{
  "hidden_size": 384,
  "experts_per_token": 2,
  "moe_layers": [0, 1, 2, 3, 4, 5, 6, 7, 8, 9],
  "routed_scale": 1.0,
  "lr_router": 0.00048,
  "vocab_size": 16384,
  "norm": "rmsnorm",
  "optimizer": "muon_variant",
  "train_tokens": 287800000,
  "dataset": "wikipedia_en"
}
Below are experts of layer 3 (counted from 0) of a mixture-of-experts language model. Rows are named router (the router's row for the expert), down (a neuron's output weights, with its number) and show model dimensions 0-47. Each number is 500 + 25 x the weight over its row's rms, rounded and kept within 0 to 999. Numbers have three digits each.
Before each expert's rows: "comes before" lists some tokens at least twice as common just after its tokens as in all text. This comes from a sample of Wikipedia text that the model never trained on. Tokens count by the router's weight.

# expert 15
comes before: "==", "===", "The", "In", "-", " that"
router:520495526482509532514482534557501525504475461529488504499498486501493490546515498536522460512503484504533474511490502484498512473535505442473517
down0:480523460499516472521457493498515582478493525496487487516529502479445517519515484478508505530447508519492565467493564523525506481506523527493560
down1:532498507505510477488482489524499500431459494508531556490512498510514503505487495400459498482505513455511487507504506504506497480473497540499473
down2:473521496521499557491517488480477433491506505495490486514482465499461498449477501527481522491543527493482484515450491529525478524486523523511452
down3:539515524533523472545468490529492503486499492533486488519542523521470498540481488531480491532530508501491480493463495495512515520499522509495521
down4:527476483478506518507504488508534521504503525475502558505505519528468494525501465487516470491524501491522541497514500520524526518482519484502498
down5:450468519508543554484470516514472556534443497503510504530443498518558492492514478401451479466491534498556544505558500507482512487537514514516483
down6:490502529525503475537514475492503497518497506489488509487563473483505488518473491499520501467501512459528467509499484502522465447522482525461537
down7:457516517509537536510490549515480472484473463497504501546522499521506482532532435498516478523472505486510488481482474435558540487577516481468486

# expert 5
comes before: "|", "-", "===", "=", "==", "|---|---|---|---|\n"
router:544488553465529501493508479527536533503530464477483506500501457534497502486548529541518486505513511518517517491479519500509519473518473449503466
down0:538529472508501488472529485484521482538483560509514471520495511525480513480534513526493455464500486472521514483492517475464494516480490477486514
down1:500518486445530465475518478499527475470471560483469445494540506529476468485482471474497485542479486543482524558491485483468514493489463512504508
down2:459514474549513555476494472488540513532467495460516483544507477498488516467504525446457508484495537539525512514525524514514471508495491513506506
down3:522520501486532492458463473513524463504545472558495466500502525475475494488478530484492505508497550503557550479520471479482481515511479522503447
down4:508507485506473472511512479489515535498486477524518494494580519475472487483482471496485547483496472479570473505540488500482462551524518438485506
down5:499478489500481461509540489482524510496469514494481446497465491521454471501475491492466540511448521510496480549550520495564478528516481468508470
down6:522491518515441518485537527477494500468496501462520510520501476508501434507491485474519463514565472535470515485470481470510552511495542529508531
down7:534500538506461512515496501475467569480495483455475509494478554518508512483532473497504453501507508497509536514454479533566440503474504497520497

# expert 21
comes before: ",", " of", " and", ".", " in", ".\n\n"
router:534547543446500537511505509550558526528493481531476524522500503514503525514537480531501459498517505506518502487511505491536470524508465482490526
down0:536487483515509515507472542560475506484481507482457512511491486499466484492480530466498540514500558566498483516469521482482457522452507508478520
down1:521514523460515496508520506520558494528494513465487474506536507520498502541469517551492444511468453492487530516533551500573550513466477519489530
down2:470476457481526448524543529493517532469499481500523480484491462520490477540486550517560531453527483505531515465460505502480496508473473488471487
down3:475505526485521466505536501473494477512552529487498479494508462507457503504454489496417492501511445512496539505501524492515534520502506531517507
down4:462502534491497508466494459476490519510475513539495514483490518498486490496500484544495501480549473460486462507479521513484531500524469510462509
down5:487481471524466486486531486479487516513492477485451475517516535523507453527522496488492482478471498495504510494501531484490485477515513527492487
down6:514459496496488484482475513505463502501492482507521500478552476503497529514530489506484444528487488476498488458489474478505513544486464508493502
down7:484473515526508513474500516446515490526488486450514491521534524495464467446510554502469535487556475517473502484511506512495519470503485491483492

# expert 3
comes before: " by", " the", " in", " as", " to", " on"
router:568484546475522504504484483536533519499468483512492461502505514533505475509487512548482483544514490509507480527478518501539519513498437501536510
down0:541550515491475499493521508565511513513524483499493515512507473511513481475498509475472510516512534458488472485561472497511465444476470521498538
down1:507507516507545511520470508514527487497545507512521495490524526477487496491515522534442488459482518568526534514495459501499477476481538427477515
down2:520553481520514518504473482514520489508516486533449492516497463473446460543481529491506511503496533510477515486469490505496500529504507501475499
down3:517427476490546448490494497535520467503512524520436484466519531488499560530476509548483472467489460506511517517493475509500513484500475511489512
down4:509527486484536498485477507499516493479445497539488492530537602496556527518500533497516494469511542499499489504461513510501544513510507567538503
down5:501511521512440476515458506482494481502513472505482539484482514489497544457524493492510547516489513550513510523491477493486500502507485509523498
down6:509518513513497468517569508503534463462481544473501515441481508506531492509550482518524539513474527513461496488537444528542502494477473519548501
down7:480513500500479500496505514497500557532514478486500491500497458501464507487484495406509483513503497461486536520489483500496468500466477471481510

# expert 4
comes before: " |", "–", ".", " |\n", ";", "0"
router:533467514494457500451511523500538521516527437527486479504500498534518501468479495550477460522461522504539462469528580537543497506523511481472493
down0:556529501501473532475492480490488501509513519548491491508483465530521517453517487520495470515498501511506512495565510525490491482524471486504500
down1:531500482509442493465511561489509523506554482481514466520511503487456510445518526550537485495473474497540496488519507474489532519464461496491532
down2:514478540490493500490549495473506506504486470510503519484518505503530516506452458443486502458509474484495441514496497507495488493497480506504478
down3:462528466477554550488540524481494466511487521455504519531497501455467480488546505536471509505517470508499469482520498494511484498472495484531451
down4:508524502521530511446505477452512567535520471548495464530517485535479509446518515536567533460474538479509472466447512499510505519494504455504526
down5:535474518465505547467509473468496541502508508475492483476491513496513509485537490505538546504453520508503471539482461485517541508490514523462532
down6:516466497468495454489537493436574515486463497523528501487538511530509496458533493465478437467483518516511528502512533476512498483569509501462473
down7:560550517538483503461475483567489480477497554543546510483513437496495507483474484463446483461496489470501500508497488508489509507501492450512484

# expert 22
comes before: "-", "|", ":", " •", " List", "="
router:519496558477472480468502529509532529543514438526523454483525450494482490467533499503508472501516466448524484526495514534523481519501460451524503
down0:480478506515507509501529530515484526495483515516537500476505488455513444506532523473511511492529488485484500533500455513541451502503464501538517
down1:450546475504513466490559539504527527512502496505515527515499495515483513495475518543530528481474484488518500509464509487531461531487549499491453
down2:509496508456509480519487513460496494561507506521484479506517523455513520533505547529495531512484524512505511460483510447509498472555512502515491
down3:530506532507486510518546485528486508516500433512513486522520530522530526517470541519544504493522447473511499520455447506460513487469499476507513
down4:526479495514496490456514521475471541531498506478496484536551461590511509508518525494518458491536479506484543494525504507506473480495498500477521
down5:486510487511429486497557486500526531495510525482509522525487493525508452526463495532508466486494510499480459511496539522511507522460477493454529
down6:520505481470527494475506442489507497496477488567454478499510463496476514462501478473485486494477502470489530520523464506504501496496474435520490
down7:519555503464479480508528503474510537487485493523488478507492504494500519502512532537479490430494503507518508486557509555467543549541492512480512

# expert 20
comes before: " |", ":", " |\n", " /", " century", " is"
router:525517507465515481492465512518530555508532465498473518490480489558532501529503542529490522478512506481516501551539522509532508535487479505488497
down0:509456537518532512485512462503497483508512522482485519467493500484503500513496549483533494516522490469524487503499544504531495479490502552492518
down1:495495473526477533497535497489507505504430501512472520483484498514574527561535515512493468485489533490512480475546501501511537510506457493467500
down2:518517492533503478506474483459478505527528506438506493515516487543492520487503490540511475493474512466486512474504516500540490522464523521523518
down3:473511478513501500487477483474462520560501532479485555500490521525517477491474456529458496497526483507496493510447472484505478514524508468460505
down4:519515524561496486517469515499530517498488504451543511472506541457530478523524489552538493437565451497494498511580470480553440486494474501534526
down5:509434532493518530518483501533475493512529508493462457554484498540512511503525555420521511495478534469480456498509547504507532526508518525484531
down6:518472512543490493461506496494501529492501464531520504521466491516503447544426510477464489488457479484489465519515541498520507478517538510520504
down7:503475472521475505486477455504503521511467482469539513481506507490541502504501481513515497541504516484501497486524477483536518542515508514475489

# expert 9
comes before: " the", " to", " be", " a", " his", " not"
router:511490542500454489493501501511531522483537469513505492506478471495504501522539501511556499464518509485479477482488557524506530537494515498499519
down0:471506490514493503490492509544458544519505489511521514541487474510461518521502491522543493507483491513518497546495539506510478529495466467515501
down1:503435512503513496504493500544518517506504491551491507499487519507477529492485485465519509500494521473516478494496522477509515504504508483470474
down2:560534467486486510508465460504486535525570515513481494492544489522535538504484507531512470531459474460472502462488517485488516521509491502495519
down3:520505526508509503491476510510482541524494494477538489469488469513490466508521481552535465504483516497518532506474520479490522543526498481489473
down4:465540482525489446479450508509519542554553485488498524499461555494481511487503520501468494474473516514480483462528535489495500474519503486506531
down5:547533506521525488527549489477481445492504493489507525531460486500520494507500516495533470509489464539504510481525515500481488475491490487492542
down6:466469509469551502512542558489490465478465509494460464502490501494502494514502540490488495544503493543538485486487511522500500492503485492497489
down7:487426515483484537490516456488513502503462542513538492499513517493470475507486464492519543488455514500470527498495489488475489491546532500472499

# expert 7
comes before: " |", "0", ".", "%", "′", "00"
router:519489551476529489471516533533507501504503474534519540492434437504486472503555472551486498530536481479504455486524563521498490506488470513519522
down0:481461547438473519506481514529517531504487558487506475525515483507481500564532490538495572540473467448540514565470479495533506514460500499517547
down1:528530502505472466532468463488495512541515468530472480460488495517508516509497493488489521520484494544516522531481524495548491496494474523486533
down2:512476510425492515536481529519504534518516533522480505489513487501487527484498498561513463468499452500495500522513481506496477524491491504482530
down3:489497485433468495521511535438519507492515514463473504524510490497517489512528501530491483495486488491500493557432463489526509525445467498498489
down4:498471499493478494539508487506531459502506461474521514511539502496511516488508519522536467530463507537498551488536451480468537481530517524492551
down5:466505441491440509500464510455473474497532491515445477529525508529499499497581527501503540533496452453508504513464523492490527482492451476484464
down6:520502481521495500492486477477531495471466505506523464537493471506487500545529516535534497530508476502517494525476555489485520535488505512477491
down7:471536471494520512476489469494529544476528489484520503498484478531441502483492539513476490518502511486491502494545494488520486525478529482488480

# expert 23
comes before: " ", "20", ",", "19", "18", " The"
router:552505549480558462500522498526499538538458488488471507459467458505545480517497501510510486507494544452517493495505554485499492503538470494458535
down0:517524505506466533479498475533543533522487465460443461509492485533521483502500505498486499517538473521481437514471474529475492504489459493508529
down1:493500480448478492481544479501477504480488495446494486508487520532496489512495478540507516522505485464533509474510517506482495500500517477530511
down2:506513480530550498485506510491463475494434473523499526476491521523528493517473519480481486480475494437472458511528495498449507484527519505505483
down3:506492502510520485513510478547484531503485465473554497519535518495474533467515481480482518498474504521477512526513485530493515521468500507510543
down4:475520451518533538483518473483467502492508519518528510479528524519520494473528482538523487478515490489482512548525504477524497508520517503523506
down5:480522438517532490537472482510489522494491505527526506469506526503546491537499505461517495530496491521532485520469479482492460545539504513467487
down6:481530514507507456487507500516477510518530472477486488529508528511460478495454453503476526501536507465496485490503492519528484505481508493519493
down7:486514446525517451512519449491471500518506570492460484481467557533509471529511521535511496547474506467509471470517494443533471521500499511551467

# expert 0
comes before: " of", " in", " to", " was", " from", " as"
router:516510549512473492483471558513491527507509453461508539504494463517529486456490510569500514526542466499510471534515500474535475539489489490455492
down0:480470522487523497487529527507444481501468508512487461541505496486480444511493510508537505522487543511490497518498481467529519518452500472483489
down1:503521533491442514511507510502533489517494484491462460491493519495494497469498518508525519501517441560513476469476537542495514502515491510497501
down2:471496482523498483476502485528521459504514509523514516533493534488466470494536473490532509503510484449498498492460473480450479477524512506494503
down3:523506512542476494519494489500495524523462497449512512508489489478573445494510515488495533503478515543496540475468489512479527519490473450495509
down4:495460532473484511474500478527465516510486507494463505486541538493545438488487457471493525529488527476519495470513519483505541444493525508480456
down5:507477481502494503521480526515456444487528497514456476533512481521512518492502506447512488491531487520497515508527482489465521499501478517493523
down6:519454503509471478441564503448473481492527454472509510485464473549529528506514500523466546512489488485489521511509552493520492511523532478481511
down7:472476479492488487488491522487467459511501494495493466522508520498486507481533503494461545485487504507508497516478513494553524543525522509473488

# expert 2
comes before: "–", ")", ".", "0", ")\n", "),"
router:535513505497483440426480497476495527506503511464452500462451487515546481517516486540532453508501490473513472529496558499502506515502466519511484
down0:521520505510506502481513526527530495497476519526479473460487481474531508518527469508482498511479477509509545481494488461480508514525494472510482
down1:506488488508479439527572455526532534490521507524488488517486492492509495536482482522507497529487545476498449509524520488497484549505503472519484
down2:521465511481476517452487471510497487489516473522488512484524550449514552569497496446506495479505544437525482526502504472471517462546505522508456
down3:550449509495479573491507438463466566502524469566508507533491518493505504527447537508495482544534529485482471459491502492465534467497612484503531
down4:472518520485547515532460522483480493503514501482509536505500505482479544488483504522482540524477491493523469545457526443497512465485519501497515
down5:462478530508536515478533523556510440504508439508500512515441495522504517460527463484477503513498475516541505490523521509525489499504477528509487
down6:551490520435493446494539482556490516523538529473495482532511533540496473495463496537502506492508481520512509487528484504477494511516512543522536
down7:518525526443506494476478522533464484474518485488532503483511513519500475473497472478473523506535500500511495502513498475497505551481514501495549

# expert 13
comes before: " |", "\n", ":", " |\n", " (", ";"
router:528523543519507483459515525527509519497551492494498513500480520482562469483502516533493497486474553520542503556506524503544518505483495480519518
down0:508515485525516533495473495543522525524519502494508550522492502476511445507490476554458529523502472508521523516481506513536496468496478514463474
down1:535481486495503516494527493538523518497473509503471509499502507482492491437551518458489511497504504528511550476469502515464527462499497526474526
down2:532491490488455430480492516520475483509483530512533510481494536495498521526485514509477513480491470500497524488546467519497491520496530452513546
down3:515520498483515476468471551504488485536514540488475545513502524511526522479506501525483498514467504535470533481476573520522463546461515489498530
down4:474495529497507461496500429498505486529471455487548485468540460514494499493457484472504540499524494488489502534509486502527493548535522514545514
down5:473462499492460479495491520486534537487511496507465505512469511514474506490513485490490491508495541583531510478507513501503466562489479453534525
down6:508489436508542476513520465540463525505473510510493492516503492499493524543520488531498452562506477487544515480479515471524490528556480506544512
down7:498505478477487493488464498466520505497515511504491513576510521436483482476549509534532514481512475481452502520459538525495518459499525517482479